{
  "n_layer": 12,
  "n_experts": 40,
  "activation": "squared_relu",
  "moe_layers": [0, 1, 2, 3, 4, 5, 6, 7, 8, 9, 10, 11],
  "router_score": "softmax",
  "routed_scale": 1.0,
  "balance_bias": false,
  "init_std_router": 0.0113,
  "lr_router": 0.000884,
  "vocab_size": 7648,
  "norm": "layernorm",
  "optimizer": "soap_variant",
  "lr": 0.00581,
  "seq_len": 2048
}
Below are experts of layer 5 (counted from 0) of a mixture-of-experts language model. Rows are named router (the router's row for the expert), up (a neuron's input weights, with its number) and show model dimensions 0-159. Each number is 200 + 40 x the weight over its row's rms, rounded and kept within 0 to 999.
Before each expert's rows: "comes after" lists some tokens at least twice as common just before its tokens as in all text; "gets" lists some tokens that make up at least twice as much of what it gets as of all text. This comes from a sample of Wikipedia text that the model never trained on. Tokens count by the router's weight.

# expert 1
comes after: " |", ")", ";", " —", "}", "200"
gets: " ", " |", "\n", " then", "2", " North"
router,224,220,195,181,168,158,188,163,201,115,135,173,184,281,168,245,217,169,177,262,235,210,146,255,264,228,182,169,218,172,177,231,258,276,168,147,147,230,133,246,209,176,226,176,195,131,291,215,145,159,224,203,209,196,186,166,183,195,247,215,215,207,242,211,228,245,261,222,184,254,252,178,242,237,161,137,262,262,159,203,218,261,239,251,148,178,216,162,267,204,153,214,223,245,201,176,227,229,233,210,226,171,187,188,199,212,212,140,255,172,174,218,155,229,262,193,197,148,234,272,163,175,159,123,164,151,241,175,197,196,170,161,264,239,219,197,163,178,148,222,171,162,201,240,258,181,158,206,144,266,257,268,151,126,242,204,145,195,131,238
up0,161,176,298,254,227,171,131,207,197,198,245,174,291,212,154,200,156,171,138,183,199,229,205,202,165,180,234,280,251,187,210,218,244,235,188,181,102,184,203,184,240,139,167,225,200,254,241,161,192,187,224,185,219,169,209,191,253,158,220,165,156,227,203,150,247,133,217,239,167,203,188,201,198,227,208,196,206,179,289,145,195,173,244,198,234,115,201,290,215,181,198,175,148,224,280,146,210,194,245,221,237,170,283,185,196,210,143,191,239,187,151,180,236,219,258,177,155,162,119,222,151,185,205,155,217,237,191,188,254,267,154,246,163,202,206,226,193,178,146,218,191,178,200,188,222,137,136,151,282,183,273,256,150,139,117,235,208,215,151,240

# expert 14
comes after: " ", " |", "201", "200", "202", "199"
gets: "0", " |", " ", ",", "1", "2"
router,238,227,183,183,175,164,202,152,198,121,143,176,186,275,168,244,223,159,177,248,237,209,145,256,264,242,177,165,224,173,182,232,250,266,161,145,150,223,139,241,209,191,219,193,194,130,294,207,150,160,221,205,203,197,184,154,185,208,252,209,218,200,248,214,237,249,252,222,196,262,256,177,251,232,157,132,262,259,164,214,229,258,254,245,145,188,229,163,272,194,164,219,211,248,187,183,243,232,233,210,221,167,186,188,204,214,216,139,258,181,166,224,144,235,251,200,197,154,245,259,158,175,149,127,161,151,241,176,194,199,180,154,256,252,217,196,154,172,148,234,170,160,208,232,262,175,158,209,142,256,254,269,158,125,234,203,154,199,133,232
up0,202,212,235,179,198,189,195,201,217,163,170,195,191,215,183,153,232,196,226,222,151,92,162,228,192,278,221,130,168,284,194,164,146,207,195,104,192,213,215,233,211,178,133,227,205,185,217,217,204,162,165,295,197,207,147,173,175,218,226,214,305,249,193,208,224,165,276,173,244,183,353,173,203,256,252,188,206,179,163,220,239,159,141,157,218,193,251,228,198,166,195,112,209,154,144,175,185,186,193,122,160,212,259,144,192,240,183,196,168,107,160,202,150,211,252,198,201,123,236,198,216,209,237,203,190,204,188,195,160,229,201,207,195,247,199,280,258,171,194,144,229,135,193,209,202,197,159,213,145,212,295,190,240,139,205,186,195,220,198,157

# expert 36
comes after: " |", " ", "199", ".", "1", ";"
gets: " |", " ", "4", "6", "8", "0"
router,235,226,182,181,170,163,200,161,200,123,142,178,181,278,172,249,224,175,183,259,243,213,148,252,259,232,184,167,229,175,184,234,242,271,174,140,142,224,145,249,200,192,226,181,195,122,280,215,151,158,229,209,207,193,181,164,192,195,250,213,214,206,240,211,234,244,252,224,189,260,253,177,244,237,164,136,256,258,168,209,227,256,254,248,145,187,227,156,271,202,162,207,218,248,190,175,239,222,228,210,224,174,195,187,214,210,222,144,261,174,178,226,152,232,263,201,196,149,245,264,163,171,150,123,157,149,237,183,192,188,165,148,267,247,220,195,161,173,149,229,165,157,206,243,264,185,148,209,129,260,254,264,154,124,239,212,148,204,136,235
up0,237,205,137,178,177,140,147,211,215,284,137,107,160,212,222,163,257,258,250,250,165,158,138,194,226,259,239,237,202,214,212,216,212,237,200,191,248,254,196,183,174,225,182,280,228,172,176,184,127,121,250,247,193,279,158,207,216,145,227,175,215,176,195,142,164,160,227,175,160,258,166,183,199,204,185,233,301,221,140,273,156,262,179,207,168,183,187,189,217,222,180,228,264,247,270,207,203,200,231,163,229,202,174,271,211,176,270,176,242,195,199,193,205,161,186,246,199,181,174,252,223,253,243,204,150,196,191,159,183,185,162,199,254,238,202,157,182,224,96,201,255,208,249,280,240,232,262,241,196,186,123,216,145,195,154,219,145,187,189,173

# expert 34
comes after: " ", "201", " New", " he", " He", " —"
gets: "0", " was", " as", "1", " became", " while"
router,228,218,182,179,178,165,193,170,202,115,146,184,186,273,170,249,219,166,186,262,238,211,140,255,269,238,175,169,229,176,182,226,246,275,166,147,142,223,137,250,201,179,232,183,204,126,287,217,139,157,224,206,203,201,174,163,192,193,249,210,219,203,239,220,234,241,258,223,179,257,257,175,245,231,166,142,253,264,164,202,230,256,245,249,149,190,220,158,275,202,158,216,216,246,187,176,240,225,237,213,221,169,193,184,212,216,219,141,259,179,166,220,153,238,258,200,200,152,233,267,165,181,154,124,162,152,236,169,193,195,177,155,261,245,225,204,165,181,149,228,161,152,208,233,259,180,154,210,133,263,250,262,155,121,235,220,150,206,129,228
up0,158,203,223,205,153,180,150,233,254,156,153,225,186,237,265,169,193,265,209,137,206,164,219,215,220,131,217,204,171,133,187,176,233,83,165,175,154,269,186,172,227,90,210,132,196,213,177,248,201,191,135,150,181,222,233,247,246,272,177,202,197,154,218,276,213,209,144,224,180,177,204,181,225,181,212,215,221,193,235,170,168,246,232,242,206,184,205,232,278,281,195,243,188,255,229,213,221,161,241,200,218,228,239,204,236,147,288,192,210,290,130,274,224,284,184,194,173,174,179,200,162,154,204,214,264,234,257,157,178,233,152,183,212,247,161,241,219,237,195,142,123,216,179,209,204,132,140,207,239,206,146,268,209,158,233,168,188,193,207,201